Weights of a small mixture-of-experts language model, trained from scratch on English Wikipedia.
Size: 14 layers, width 384, vocabulary 36390.
Experts: 48 GeGLU neurons an expert, 2 picks a token.
Training: a variant of Muon for the experts, 389M tokens.
Below are experts of layer 3 (counted from 0) of a mixture-of-experts language model. Rows are named router (the router's row for the expert), gate (a neuron's input weights, with its number), up (a neuron's input weights, with its number) and show model dimensions 240-287. Each number is 500 + 50 x the weight over its row's rms, rounded and kept within 0 to 999. Numbers have three digits each.
Before each expert's rows: a language model's description of what the expert responds to. This comes from a sample of Wikipedia text that the model never trained on.

# expert 25
What it handles: Word-final pieces and parentheses. Short lowercase endings that finish names or words, such as al, on, an, ic, ian, as in Aalst and Li-Ion, plus closing parentheses after country codes.
router:484530490431490540506531470511528445508590400556548519518474471469563405590556391567540541420610494523505426510549472550434499500567552421376394
gate0:509507495420497486472489443461539536480535469483559543514477454518468405511571450568466572482452511535515486559469528576429507453482493514484472
up0:531523492494451494471509464523488510571459538544444568519539474521562436543397485510421417544485542535552564447507531562562577613514496416430505
gate1:410574508500425517573532459492533536539513618489476523475501446460481509534542505519544460485482486416496515563504526364466564428511459488450489
up1:434453565537597483556450565385573470569475479465506481544506438539424632478496415536515444462538459469575486373484476435397576531532468447476533
gate2:551481572345516409455487407564517443477465558456477570550491456490513434495529436486532569480507445438388620454420505420524512448566460528516498
up2:447570542424499517378467463539544603428450608402568453552516550536492475458527567619476584436490483510479554491506438540514572535520540571533530
gate3:435591544476491526492427464490438461486485534470585499456531460499466491464444484542502499554394584492520596523545506515628628416479498442393451
up3:510529510483533554402448574493496597501550537541541484485529578511464503457525513505579581547467662547527517502639467455456459415501532540527493
gate4:509511558432429495530567462526523543531487400601591609561501505487496506516565521512527416485557549474402542427638494493473403504485439477513486
up4:426490489494382578489480499525543418543522619568531468561517616531472440539459502620498497586517538493523557515505499553536592461560525542471500

# expert 59
What it handles: Mid-word fragments. Word-piece fragments inside proper names and technical words, such as ent in Glentoran, oc in extraocular, ph, ch, co, tick.
router:479455561580528515584429468567491492549523421557410516500499513510530493525479511480541525491504496491567443536464467486468443511469503426405593
gate0:454466558462587510490518570516473510424499474446449507458477608448503505511544581531553510469610479482570470543565389544526419491434429388484490
up0:503528405570534541469481517449480448467512504558492469467528450553508491514470503442520415491588506507462578526481587456492493497533561586544468
gate1:501501586491408529516548461515574489468537535516475599563572449427546432493539463497436480407611423464573462489482487490494566434457539425562465
up1:391566497538513518463474532536555488464474500564499474376565504520466535475542427509441468481500494556573514548592569461487547500493436586506531
gate2:609558619496514543583512488432565577556543534582496478459564475509448483515592406537361533497420539412528633499496478474605435420464607512428489
up2:460511498538485498479489440458559406366533528476498429491515476605499555524592527474575533483457522454510518534494526533519551559475552430485589
gate3:520446512494449637492512532514539503510521545518506436522554512537505442600458582556596469483559514481424489541494523511488485517435477490471633
up3:477538509478558437540478476573544589539429549618470503507409505480595522501555358443529410454475513424568493516479479474524527536496492488477541
gate4:455507531477499639560492609540546443555516523562501531390499409472547489487417527501483539495486478462515559492506508459594515429448493521416515
up4:466518498494512536598565539526511556619452486516515531538595465552534523427568559461578539524530480449440470488543490475606604421517521511459522

# expert 32
What it handles: Clause connectives, narrative. Conjunctions and prepositions opening clauses in plot and biography prose, like with, when, due, because, however, despite, and verbs killed, died.
router:449539472525504581454454463517342457437595521422505583497487508490561496541486382405509515493485517534531437505491489418455460491522464537537390
gate0:487575496480389571437461399560602478490526520496533632442447452305535494499520485547513524620452447553549526485490528444526555477472553455538513
up0:467473489583432437443508518569526557536444535538482444468479559499504524520498405569553437530474440512460440574547452479534522504517548436505399
gate1:438507530526512476556451510515517492550563478539551480505518491524419447459503571527509565578484398421481480619526448550544520557468526429467636
up1:416529589434527548553508466533579607504573475502404570516518457465479432391460486537564518422493506553586447456457461541516499473430436378484563
gate2:561574532548525498559547465488445434469517494470431463525501531492442420530544488403520508418481539502487459512501448484556517413521552448421579
up2:528499428430493515500429466515570520433451517474454414569521458541485414532384367475516403564486510538536539540488555501469530533481462495520478
gate3:533536556418490560454500490499559522424520511596468533440477550472414494502585457510485511407456554485485453570441512503486532546425416424445553
up3:469458391537507528525461383455434529551501404549554493522541544488490487553532482536478453531403505481541397438525487510470508552390490497455400
gate4:491538565535494563462513509411481411443415601567582454444465533642394498467481457439514513436338539486508539518544529488561574503519442549488507
up4:539565512599473455448449423405454421546469589427469509482555480493473444493453548520563522472545519594453454457537492555463431498459463509529551

# expert 23
What it handles: Prepositions after nouns. Prepositions linking a noun or participle to what follows, especially by after written or Preceded, and of, with, from, after, featuring.
router:514506396505496443601454497446463392470482576568507508490561492480509579565550544429529529484537461529467526485550523563566459519484570505606507
gate0:475619556552460496433479472512511511496563491480540429429445501457425515426590555482512585574522562567537583529556558450494502583553506513465514
up0:542441558454563458544471483595486463450565493513436450554551430425416521420480521545341442415397373391511565514487482496526498498568476504488488
gate1:592469459551593520512600563475538535473521496533474486414513440414537493504468561452533517472505562481465508506563487377482580534529475408441485
up1:420501564562485576456488491458561566531479508484537476476555571444469495463572503523534487559515574449503432500513388474428488502581489516527491
gate2:349487495470480433511508552468464523521450517507518501539450541490576620535535543581463467483551500495510542549550466463440502474521493501444446
up2:633500569487524483531588541564484509504582522506386487580517552549571412633504552498561450501465548412492508418445491536492467495589534414439441
gate3:482484509544490417600546508532563499507441423534545400584448550566478522549558547535496575512489508493493469530495427421539596467500544409444470
up3:528535470468503470579449440489440508463495493560513529529499392527447526538508536492443606449361429541495484488494469501568569485473582511588497
gate4:562461536546544484535601552500545540551506417504468501522472455414497430597501447527598504513521530598441491493506495441542569466538548563578549
up4:488478503416446529495388581499589438500515514499514602412458488470505502458549601571480489588491465563583491576554551445477525503488454524497568

# expert 58
What it handles: Table pipes and auxiliaries. Pipe characters starting table rows in sports and election tables, and auxiliary or past verbs after a subject: was, had, has, could, took.
router:557484619382483497438466441534449462518560450538502405454489566565499565464462416498495611478480506592443440513444571489447550540551507496526549
gate0:412495501559525460508525517508458537451462450548529445497494423506521487482475518447493598534541449481375641499512485575454535540413494462462465
up0:452500509515502499523523426516459466501479459593480522470377585518535508469406417517504525462543477511562559588514433517493392519482446534524470
gate1:510409533531447496465539472586475534481451465541507486556434505437552588524426488513488566507574546552472427535501438485455487487434557351513481
up1:510502528500451429458456497518457536462451469464489467495466456427426454440532536504439511462539521495418471473506502636532493530541604606544543
gate2:497550517550528474450460475489542560562506494556451566505453505479523581550523481613545406563460470458531491490521481444505484485551556417532576
up2:434439480505449569515539483411497451542486496547459533456410510531555566561441474526485533524497482463474526448574441478499550417522428565548592
gate3:512562416518578536462535448531505446477519523509473433471544486539509483433506591476528593441523504541537458408482448490496483445506499512506482
up3:553482497520489518570452418523546463491542548515458525473459411504462579500470537543366594475477511603558410503527462417420489550536445500512510
gate4:416561440500438518580439492495516463527486431457484506494483462599604427571430531471507543546572465508405457495494472485465433495522639462466468
up4:437480422481452471419468452461484412478510506538486349535457624567565434551504520485575479547447542539542461514519548493552502450491509531499495

# expert 2
What it handles: Space before dates. Bare space token before a day or year number after a month name, as in "November 6" or "January 2026", plus coordinates.
router:477591470492511532591439453481518490568413481539402478384457523448526500513532484492431542520490445483478455477486493422520535523607488481430526
gate0:437522545406488531449452432512478594481392495544602571574495501505574508494540480559522556483537521539459510538576528526572579476434487502541558
up0:452491538471411496464462496379483434502469421577488553484505525529594565434458455431557468513553477505506488480541415461508526539523541408512495
gate1:580502454480464493470564414437425466480453525507485477518547514418590468534568554458509451437563464488548481439522519449536518447553450532414405
up1:500559456490549444529397511466597541506454508470510488488499505485478575473488431496550484579398439492445423438601515575400431544532555625427478
gate2:452572451557514496494579440510526507409502448442393503529535538530490496425514597537438509521508540501489353545443474444537502595459523426346574
up2:523448493539392536454514504499491504553516493495488492556556497581523466516598523518510522450485451454507559532583530468521461466478521558477519
gate3:460605535523557557435441502576476464480478488590552563520582484510449549442513450537465544451560527425529497466596579457454606549586424462434535
up3:454449460549531528525495547523428492530391439564567518464516500542483487490582460509543429443463477490522527471570558402528507443499496470442529
gate4:514566574487583465444480626446456522426491586469555457506580549564492475510507530512536537530554562463550382535521461459531477475443516474422438
up4:389512458474496521507487602470505486511446543501493611477556432475505531472425575494456603516465509487509526492571463462481553505472482501481479

# expert 28
What it handles: Initial periods and function words. The period after a middle initial or title in personal names (John R. Smith, Dr. Kazimirs), plus assorted the, and, early, Later.
router:479588501474465473487517494554518538456526472488516488500542515387470562400581437510508494452474458492462456524454465601395429470563407567506516
gate0:467571506428547504350415476524505445462466426473521433576574560492511498534460428588511591493520513624467514576494450552582490520477515457513518
up0:486518487473478443540528485444434505501449552465538495438536497538521514475468569433483525477619404602495487437456591459441468524476475545511399
gate1:458530405553495465503498554439543514471548572504436507565481489591491542526491502473545456572544486410414490455516486493500491475449471501425557
up1:480517456545508571498548576534466522387579443435421524548519599439503580479446548505502544551506507571454486451516458466611496559463554485540470
gate2:496516466453473559529513550537489483570578484509472537501547464523450563371505565567495498437461471459564548454451413497509500525528564440520494
up2:475577569550476577384481472503577488453499536559515512539451504462448518523536430478451537530498572512424548487494494556552442503440484533471559
gate3:472476557531476526497520428540461469550492514587556531503634505602490471501529523446575541507480456562487470512437431555486409474547498523490547
up3:542569527400387530493553380504507390475517558495532473515549461552480542485582525524500516496487483463503516474435429486383506576517516483500514
gate4:502483532544507483621498548487393521560495524482390603447481553415499537439498480497464616578412453446565515502619436553455469426587544463419552
up4:396479465514511520534429447506473480592465435542455466492466498462452574576486490455512498577575496510511481541530460552523519472546551459530538

# expert 53
What it handles: Table cell separators. Pipe characters separating cells in Markdown tables of sports results, game logs and election results, plus semicolons and dashes.
router:492437410564503554496561524443430505553418555606427507473563524459437553428497420444495592542565417520484490601542517606476534502529384500538563
gate0:453514506480395482554495505475507493498544501438477468447491518484568494483487505461483647559507535464497478424500538487460497440438409589555505
up0:513501558511565468629554512512522459558498526476416497488473566481494551459513539528502502467506577559547466508488572502561437475441462526543438
gate1:447560444491608598515505531478526451513479482540454495536545502448512492459481475506448521479528539536561500462505543520560451523729533505372548
up1:439519504474455494451497504528532561492493533548475570473457443433449524515524591458462516420539479542352553503518578499485514530487481537493541
gate2:512566462449481427428497405475338526430624407576463493482496501345529514486479498529550519523497545535569456455499554510551575488472535526428592
up2:533559480553476515512493468488546514449524488547543431475475561560557533573565528527476544501533413371449466518527438495407348438498495423468438
gate3:552541464468492459481598426518488507507440497504459470473587523543551525542446502448517482525485416501366569540454505569478582511503444468468483
up3:454472495558422551513596518519512513559428552576433402487498542619470514511376521507563562483465486503525470410519436629436488473593493495552443
gate4:460429577445531507572542447459518434430476509557566467513512613466598467502523481509507515521486418473501502550523515487422523461525486590546503
up4:454414550484476453577516513495421502466576469504531575453461539477468484478472562506516505564505460427507534469576456562506520598551573471450534

# expert 54
What it handles: Place and personal name endings. Endings of non-English place and personal names and region names in gazetteer-style lists, such as -ala, -os, Azerbaijan, Carolina, Territory.
router:510458503552527552467469484548579473427430553601507477450549661536515504456516477521545521484523457438430501542481474589445585506443445506407464
gate0:431495471430458458420547480517396459531437512513565571613510520509450467480429449547543474572496573487584511516504437503473490440400460538422519
up0:459526350514464495484472622439553562428451525480510536521438437570496558528436465502535493404455464479522537575504514479532459459511495421543606
gate1:469517562475568478452429471473541541456436604487524534403582470573510491495470480469468561523498470491581560557497559428460518463520478524536549
up1:507428475492493495443475473439397415520528501511530576488502406479508395362514542411479458423493519430585508546528537444402530470540498530438585
gate2:494459465626462518500470591369504468466418450511524449435486565479526512449447557586499498505493446500445486451468506572439559466480434543435517
up2:565444526493562548451547442519465434534498528443470596525499512456505455588495576465532510497449524530416461486516444517579433566539484575540494
gate3:465499503532523459542454486451483436553544520475507551497539488498525542497611597452504505518585416492510409528559480587464526399610483462489527
up3:453437400438488558446441441477484465521454531471496649454580467453478380577442435566568524556526490506497585546510512507492511525549480533477490
gate4:491481614518573476529515411522598471448551523540499550612455514517519502513539470513565461517581636512410465502501475543530434457527481478443467
up4:599575487547456472495520528477515515498540566533565497473481554496458362557546530536538499439479432441411477438516494447483490496555494531547496

# expert 34
What it handles: Colons and demonstratives. Colons after infobox field labels such as Order:, Category:, Head of state:, plus that, which, this, these and list semicolons.
router:451548465476428449476406568499572476436567580511531488537410448528398468398558508521556490452591585496561574462528539442441497573512512477450457
gate0:463596505530567479456426498459518464563418464516440455498482542514481538543526607505426504552506445543565495516468507472451497489584576518452560
up0:506484493503407518522465534529535424497596481548448430424556482545624521501519512458483552506467536519592504478482490417552547537537524528571477
gate1:545492458543458539541395507410466586483409511486578488503532530479487523461567571404572449501477520435498491543421515523556461465495558424491493
up1:532612497479418459402592492516446446509533421499460556455448432460459514481496468449531528477522478485588451462450543620521521539479498490525578
gate2:509512464525559530486494508419532532506551545506536661523468556499506500588522522483534420550502488532452468534533513482515439478513586482479512
up2:537456449465470449493476504511457536553531534533473460558456555513497507571520516558532464504559496417518465498557492578466467540506484554513532
gate3:496497571500437563447573531516499494547506513460520457419506491483483443464404477497502530529448476429623492497548561569545571468538471453503474
up3:435503535527552549528493528471520509471506478500512548487518544409492570530451496502523540407435563395487585532611496489491480521473420574468567
gate4:537562512416467511469498503464541556500546505400493497393484425477560459524427465501488525540408455483501587407474558458422531473559543484445532
up4:429517619562421585486475478602495531465473475574572533537468438490505487527500481516529447389478520461529506467552476445512486486525464513487496

# expert 5
What it handles: Section heading markers. Wiki heading equals signs like ==, ===, ==== opening section titles (Career statistics, Club, NBA), plus paragraph breaks and census-style sentences.
router:501554463527531513502534571537498539440495547530533511489538423559514577508452605487533516414540528534509423445434491532452496517634545514513493
gate0:567458514548496561490541598572469442541450517489465587547579447489567534481469531579527456509454414546475471516467659531543449438502566491429519
up0:496446420571461485519452511532460441494509531523658486484472522499505459557481467455564564460444540474537441467608564447502535577485513435464540
gate1:522468489505490475427525478526525491450528473664451470493575473549470593592509505504465470500542365442443419553567461485520584509484443474413529
up1:588501531528504455449582478553544423475498501589532525491497539495568440565474505531553537590606588482480457556468483529511576443552546443489492
gate2:474518580532570537494516518427511454519418453512516450540612532539475496532513543488488424508577543564487490419514482411520449506402559426486524
up2:527421570565526521397550439553545482441473464476581464574406412498469522573448520549438530505522463457449502552560585451438500464497481518505538
gate3:464579456531459496430480463562392485553529494472442518483433548477495533461591516517463574512600593546532461470576523462470455481523464511555448
up3:544507539503499408456477515447477607484489449586463428413414475467553465601412505565470532542454550492523543598485522496525538530504510385619490
gate4:438507415546527439477556574440443515537523530455436460480559440475532500467603462515561453544610423549536529542460504503485572461448508559489487
up4:455400452532510563494375519490529450603498509456510467557480534407481562445491487464428507523532495464523542477581514431486534528446490451513466

# expert 13
What it handles: Infobox and table fields. Table column separators and infobox field labels before a colon, such as born, Died, Established, Publisher, Density, in succession boxes, tables and fact lists.
router:428423468556544449516555512496519549470532507457484444416470511574567458491504402534560513462479537478419365409482500560486487487528554432494513
gate0:457483473557541457493567460382506504465461546462469524539443445416518521377486454523456486509558472485468468484490557531536489524508441448536519
up0:489583424432511540527437567461406510443565379459534497544590502528430519452424552632432504522501463486523576526469514545488499476518567523524553
gate1:521507392494542495519525499396495519560571394619497523506437469464531530513510435526528542480520457487465494520504544501478505451429458468511521
up1:508538413486523485541497492493432536547484501530488451445560514456522539472516441517585547424522584544556450512498523546523510525518502597521567
gate2:469525565427437592501514365520445477426503526449498490444567498510459442443514472505546569493489513525562471459437503480545579568574436431489559
up2:506517519550439579558429494464405493497520571425409427543463447453454405435451488507515550527574555489575496491525557538467524555369517531488394
gate3:467491630524496541534463354569479550563459402530399494465489549468390491505528600560509513502415462501539484561452508452501445556496369508420537
up3:464418461508523447484501451408522454579478412396458450419487412480487496566525570522500469408528488497548584561511433482471479482520403505490458
gate4:563485533436617407531448531483575497473570433468515417478481541603433554534526492451443498489572521511494472472547486545467423587526522474423457
up4:471544476516492529494458457475425439518531485559472497409523537473591517567553453478500543542437555554456562514534445488547574435456662465507464

# expert 51
What it handles: Table header words. Header and label words in Wikipedia tables, elections and charts, e.g. Party, Games, Total votes, Turnout, UTC, table divider rows.
router:510423498455540428535581474450409502487564466415516523499526479508552470474520458397468454540569536528458490572453505551505456571492487514466473
gate0:560380539512433455508502506539472533464497506551534496463451544406545537488467419547540542409494500502454526492573505500489436425433548486529468
up0:570482563555542481555537523516557419496488509541556545481499450514553523504432519446519445446537542486478450526510504597501595595405543513493567
gate1:491482534532596562403424446497403618459485494481562443445540440443455499537542584435527550641584506464502515484532477472533464538510475531507569
up1:421523388496587489506488545450447497478524508513477545449532484499508570525430422555547436514478505557442559511587376489511396522556506431529459
gate2:483540439477446466474518480464472545504536524434475433497521444576480552550531487489467484554560446484488503502435461452495542451524512464401520
up2:531489500541445582477540490421544538451554481587462525504485520492506499515497384583516546446480390450476526402456478507582488502494470546529443
gate3:564531502445514463530463526441480561521481554481524445546473514528499488449428513433467481533549518522413452519453444468425483558455533437452531
up3:459596449507432574549489485555522511602371466508382538526457501411535535548535472584598533477539509446522421507562492491565430431510428517494467
gate4:584514502493479506528537487504471482492514550488475515496516501671629520589496434448504544514583436505566479490521530498565510475463453508473499
up4:533580487510554514533420561552521479490510452510499577514594580572476608506505525491487452494560436521463507413535510492530399467498447551524467

# expert 14
What it handles: Space before numbers. Bare space token before years and counts after prepositions, commas or table bars, as in "in 1997", "of 105", "| 1976".
router:567460513519465470549513479482502562478542546489520573519461373510439542474424511515501544497506480384404423471450434509412442509502547475551495
gate0:528616491547538461558510506561500644516599519472617406544525484445467514453462421486520536493502503500431529460536485419409450428497484532459557
up0:456518525483599475516448529506447515523516416411422467462481526554466577539521525426459413550487525447439471486530501540461424493460539461486473
gate1:460501494418482493509542543505471543492490522509433422577582451495476542447413509520502529546477437474463486473518533471442448578438535454534482
up1:576534495399474488484571430514584532426572539478436403603472514517449522439532552533493465490535455399534468528446475517446628620526529430558457
gate2:459507517514483451604571526515593550425519469515392478502506563562545511468524526442482518548526475442423610548396477528419554528557552536459553
up2:501538508570488510597514519466626486456531435339548481575526542528480564516509569454601513505508524428425520489456442531580539527470558498457509
gate3:451497515495520433557478533561490486509589457532480406494520481393545492415462609506508494537515467455532521516513500534503521377451456509498532
up3:617494493451528501534381464566399553477474520484568530469503426472515438500429414540481534520538481586452500514640471465589431480494467565519478
gate4:536431530546515496463493538492499449579526501585466475530475395578487433543413516489501531455550504495505454499543551471537413479487610512529480
up4:617512499498536503548529480442561470584459431474471504524539511575492391534425518421474600552530536436429490434498504437520535454471480551468471

# expert 43
What it handles: Taxonomy and name fragments. Taxobox colons before names like Polyphaga, plus first capital letters or pieces of acronyms, titles and sponsor names, such as Al-U-la, M-EMX, Arena-F-an.
router:489453483566462468493549443491472515476364421544513555561465484519510418440491527370468431478501493524447514509534513551498429549491494491355513
gate0:537528617531465507477444477530509407531565467499521602541610536514502424517493472507460447532484460450520486459430528479529518455458564550437395
up0:460546530580470448517557542520423485553510506601478527471528455482504513484565577503468467478511533504531554455577524581511548426595520550422576
gate1:449480568488580448523455541543642543392585401578488491529517483488439548510565534423445509532500490539532463535442449479532433463524598521411507
up1:432526606422429505414512503439420519516476527512554494443462467499486563465492450463553478479540435513460544531557468451471484506517374451507506
gate2:459457570419525605469499464385539535423509505496494484468534533417402585500468474426565471480476511515468482462615589528563494438514372430504497
up2:438482503489533513536554523535540410512609482526470512484582491510504481382535560448457514563500598427549490487601465476421562496615394567497508
gate3:578605488518492474521558583448582397496553627551376551636509544418431513493491520556539531503539549397527472536481358581555434471517466438455450
up3:550458497410409354524468477465463528519558476583555584443513540514460445479467453473528548433506612528512520433493393567508395564408526414584512
gate4:577533501567605430533467535439457485569438481605547545441473518539543446494495472575513507467583473521508501493513517429548462484549402501512578
up4:469482502495510464507526524543604523570501478508444459561516515508581522486539461427460433495490455563559612592474511576557564483523564477483476

# expert 0
What it handles: Taxonomic and surname suffixes. Word-final pieces of Latin taxon names and foreign surnames in species lists and name lists, such as -ella, -idae, -ović, -ius.
router:503474456508524510470414479385491564483541494547423483537491515535541596423494568425464447439460508513561490512597471484462466514519519430451463
gate0:547371483392495442415447478422478441535554478557497482535471453576494582640447523533514447436522556510442436493576553528551488442558516500525526
up0:511519497487474476532516482473511493607491424439560515464465496499412443467560552470499477422499453496495536484452517469443545414521566517456534
gate1:437518524515510468511525442542468519575556551547450562494503486489522454512453493606532499436493527550483546505536550446510494515489513462395551
up1:600499539472485500511535470463480523534654463456514479562473556526512570509489583498523424478443513563496497486433547517482439516466424559546473
gate2:506580465484530545422474528533512554538539600458458535554542460582430602541401499501469598559522468487529470521569535527502509464420509459549540
up2:454504471508552509511481556459587503471404523555572525499467472394435452430509564594527442477517420509570442555505613504531510501456463476484538
gate3:492450530523469477557525409495551456553501538525543481519535472473571528507456475417454446506456413545500438475528465527474449464527534536440624
up3:464535459474454503502445468546474584542467516480520545501537459599529487483529432503518516481546498606419529538434482524547450462512478469386559
gate4:542526518463514485510543430438464455432610530585415511387426523411525433543485534489508550426421448498529456565530468487483492468529521496456506
up4:477442493507477567495578549578472529419533505550503537518475582486582442428523522475471428486550588543555599504511528582490412563474563481439401

# expert 47
What it handles: Year prefixes and is. First three digits of years like 199, 201, 196 in dates and ranges, and is in definitional openings such as "is a 2019 Japanese".
router:550463542525472341465473569484441534478524474503575421502502561463487557559527563482485461464416553550538455507531512551519523532470547520527436
gate0:523478541481460500434512519569489567458421438475515402455519506507460490471468485551445479401544463533504486453582389488461502496487463405460528
up0:456425473570486461456569488511522477447526498499481557545513547564513471522395565451494503537451502573454502537501470471592466513464576439509502
gate1:495535567498557488527468510488489364437498439581432481482452458446548553545563525471503462540497562556544492430492498510478439497613437417469491
up1:555490489413534449421481497536533547461480513551445529470539456509427461555511511556424457518537530508518572612457611499571510514441483464512467
gate2:471537516503462434414445505577541564448479468611486485535511496491537563527569521453530445515563527525526456456510524461514558467432452512560489
up2:603445534487617492494517491424531422464518522471415485485484415474528564476434585506505521511464393462544415535436508450531493533506503494478566
gate3:515507514590528455574541411462428517500452482467546499513558491490446487419452586526486530602517478519513569507466598514455506556561507549501499
up3:498454438448558573398562496544476643448452566533501612493456568536506474534489420506566464385536460436424442562586491433526471580488508468473517
gate4:522399446522568492543492522507446491539426553507539560508541464500435501489463546480414509527566522499624490565569492443493442500450513509434527
up4:498494584585536451504454469603431477568530502461538462561470509553569519518422527532548445498474585493556471555549567507547407448416556448427484

# expert 4
What it handles: Prepositions after verbs. Prepositions right after a verb or participle, mostly in, as, for, on, at, as in "used as", "laid up in", "such as".
router:565468446443508553538446468521424440537486510459507499514455527411474495482547517519568591575496447447505536571424515470535530487432381510614481
gate0:532550526518529499506425563510534553443435445525595496568496534531416520539451514568508488403541461441486413592505467540504458486539462496450385
up0:500561501539546511461564508576500572464477573496478582460499469448502517450414480584470501504436498490492540664587465525509582451446460515559527
gate1:470528433442448516452545539504506511434531569519523463517547580481599512520436460480632433524531521502463509534497452502526542410481502494521517
up1:516483393449532532578532536462467584443467527470439501465439467609533502506495516449565552506455422523515542425571539464481587473481471511447547
gate2:542474493573555424488414507545437519527477524520528457465528508489537557549495480511479520507579598595560591575524563510522492502535422554539525
up2:623475548507449468471465482483552478556449519545572505530505528397453545542547493437506513485439503633548467507390484480418552447556466542566494
gate3:430523442461502523480527509467594535464498567499574447536435543459484518488523502504557530478538491521480469520444453554498525512532453540575559
up3:474443436499536425528526525524474568548534516487500576560550433469556502431443536524506429498377538393434520514492515524427483508427568412462494
gate4:463527465607486477399487510560432446530483483456549469456533572375519424529536541530499517495518540504583499553385544446582547523424432428612510
up4:542491467531510493507437518528456478446557469528481517539495520511542452521512600457503423455434545477502441513411503606555466526487524509512504

# expert 31
What it handles: Middle pieces of proper names. Continuation pieces inside surnames, brand names and acronyms after an initial capital, such as F-els, Th-uring-ia, BabyT-ron, OE-IC, HotNewH-ip.
router:438583477447584500507501503599461432481488548408405533545469526617457512384473490438494413566494471500502505418422507510443580491513499509382495
gate0:523493586521493508536579535581560510529430487449473505458543477463455504479478505494488536515576548494449548528438505463573465459488576443360581
up0:485541416460429450485539400568472435523546565529461443544416577450422489430447505529473576481471609482439529482439500450550486526633620437536471
gate1:493522447469508407556565530521485468552466455538473498569492489414557636471570520532569427440515456516556486432603524524502451516572432456489512
up1:523485408457494454467467494516528523438479488525544530445521427533405508649468467514549475461501430526557446478588490531498522449528423414481487
gate2:500477489516475501513444498573460500511569401497530466562500476561471483494526468497525510553506512552400434472555502402544424474451544475512514
up2:450380372576533499502467466506473520466628445458602567565471474533425455516476540451509511481591478515536515440466514424461505520502610478453470
gate3:515442603517419522527458533599562484458507373540545570476550556528484482484539460608415568523405495495491564491503512536420465527492521486455498
up3:431538538422522502471530578482449483530497480534535443480548527554598454500534502475545553452500516541438461534548463518527408488434360476537494
gate4:447468418544489502473479532442456564489570430521438534427612513528431580446475474550433517588428494569517511449456513502508533450537462487440434
up4:484483455559511476509487558524442524418463575483459514554570442520402524509592376624535638429483488438528497479432413514463485467512447561546450

# expert 45
What it handles: Sentence ends, subject pronouns. Sentence-final periods, row-ending pipes, and pronouns or relatives starting clauses such as he, she, they, who, which.
router:425497429586531523417420553439457517457490614647527485461471471512508571551517490540503509427474497539509452603507502477480493425501540547565454
gate0:549579528503528489546437512418556553567528419534481505489458374487542481547472485579374478459530476404371500590525459503470527454530448490493559
up0:585524522440456547527399495428461535407512462552521531397449415460481604564492535468430461501487464507475437497484454586454481473444494577576526
gate1:525447463534466503534518521520479468489520479579397545581517527546448502401525488442611515491516459482480448451400525532518460539453444460478472
up1:460547555411457446546496500552506512577538433452516458506535506519567447565573441515415566452532381497413493567482426432603514480429658457416428
gate2:422520571518431502451465525544361485404471630530515525460477517493493537491472502406519440426417445533498488552464523496518483470490510453482445
up2:453482504446437517485544532519505465541443483446541555500488517443409442515480463566600432603580447527465514581548518532468476482419490442528553
gate3:391544516452484485504461522574506484459475480523477464525494474476488483526573410549517502525468519501426553512412549580536465497491458543608365
up3:544580364406475506531517503424436595450539437503420507490426424577523545551511534537508462512480456572505553481473482490464508557553466476540477
gate4:448569498478586491517601570516508428460533497452522472413637465549459484488485540515542445488546592540500557502433473500559514539409393468468564
up4:480542501478566460417575533535530543610484535606557481494465465507494474528516586513556468516462511476556476526519511535524547510557553543578396

# expert 3
What it handles: Surname inner pieces. Middle and final subword pieces inside foreign names and surnames, often consonant clusters like -er, -ki, -ov, e.g. Zaun-er, Wie-b-king.
router:398511498578542520504407541507607440508441499534580475468650448468447569487491438501494451439450417399608549453521499563495502431526482536424486
gate0:447383500568544566502524536493471394527487479445472453521558493546497477481464494512518489495529476553502477541429463506532492578514461471430540
up0:538478569438467439418482547404481525447445487485481478415532501544451462472534548536514406535517459458567583615511561513465508500499469466511559
gate1:488549428493501482511471525394505531475555520419509399500507438455486471484450583503525562552506634539546545559524617502465501504510481505569490
up1:475553563435485515465511514526521504425482608552502513551532536475519525469598392427527537479394541560524530506512497480397433511504489511593397
gate2:536540575500456469596492514514483489502473567547574490465530557475523657475551431509508501562442478609449421476523541451539546556479556495449482
up2:490569458550571540482510519457519554470418478478450583398508520451452561486495505422468462456466542414577474496539516515517453538516456378497458
gate3:415547553457506432412547469616571531581497487554484444495530512445474474565475504587481570578562510576522515499498484446606428473470428541525428
up3:445479475513418493420534421493477410513528525499536498536469513491430555485542503504494467489438559531426426488539511481567526496473467464410460
gate4:449461570470543483472477499507526505440494468503476455520526463445621553480463393458464455523555572527486523490503518462521558401502435480480441
up4:445460512498507497488526481504450551521394469501434401450545406542511492500549522514370432498435445449504454508528527461469542625463465456494493

# expert 41
What it handles: Paragraph breaks and pronouns. Double line breaks ending infobox fields or table rows, decimal points in coordinates, pronouns it and they, and currency signs in election tables.
router:469594497556562460500422525546465503550494391379500476500486442544565472482558455614447513573482499382461444517557505449487536441548642473476516
gate0:488504517471425465454457463480492416459548487525489438400558540464483480506530530512483454594554481492525555461499529494496602491456485553453603
up0:530486460509503515493489535490544575491576522436551523543522516550548433415487392579542457485487531491468618485440447566539483485444444518606469
gate1:502460457566530534509521450485468464517516491442570550477549501601515467542491421487560622470557478503509437508500427542543504451557497509469559
up1:463538536457614468539449475521515480539545509542433433550529534529542572521476554529536447666528526529403502432563462555415515552500510576498448
gate2:573516523543521537530437459460462555508457503551587548546436554412429410374507535546532509549558563443471444535525440500484551541523468475427520
up2:598625469508636479487416462480497453521531444490500531507486428494464520451490469544472369482489578517496475526541427498534415457478444554545501
gate3:470541493528509550498491466435602510570520533372500534438474441444499440448554560513518544528547441479470496456473528529555533523581456523453538
up3:502440519459495501589486490510561538593616545599458514601516487482480527421528429460510558552447486401490467489523494518405524583464501487498438
gate4:533664505557480489462515433521491478515462456507525477496489548414631578534519450504563475534555520600502444533434386494470398417573575545464447
up4:444449520506502480445452483527524444529518543510471477533435557487595434599495503490469455515523569492446506502617508552465508557456547522461487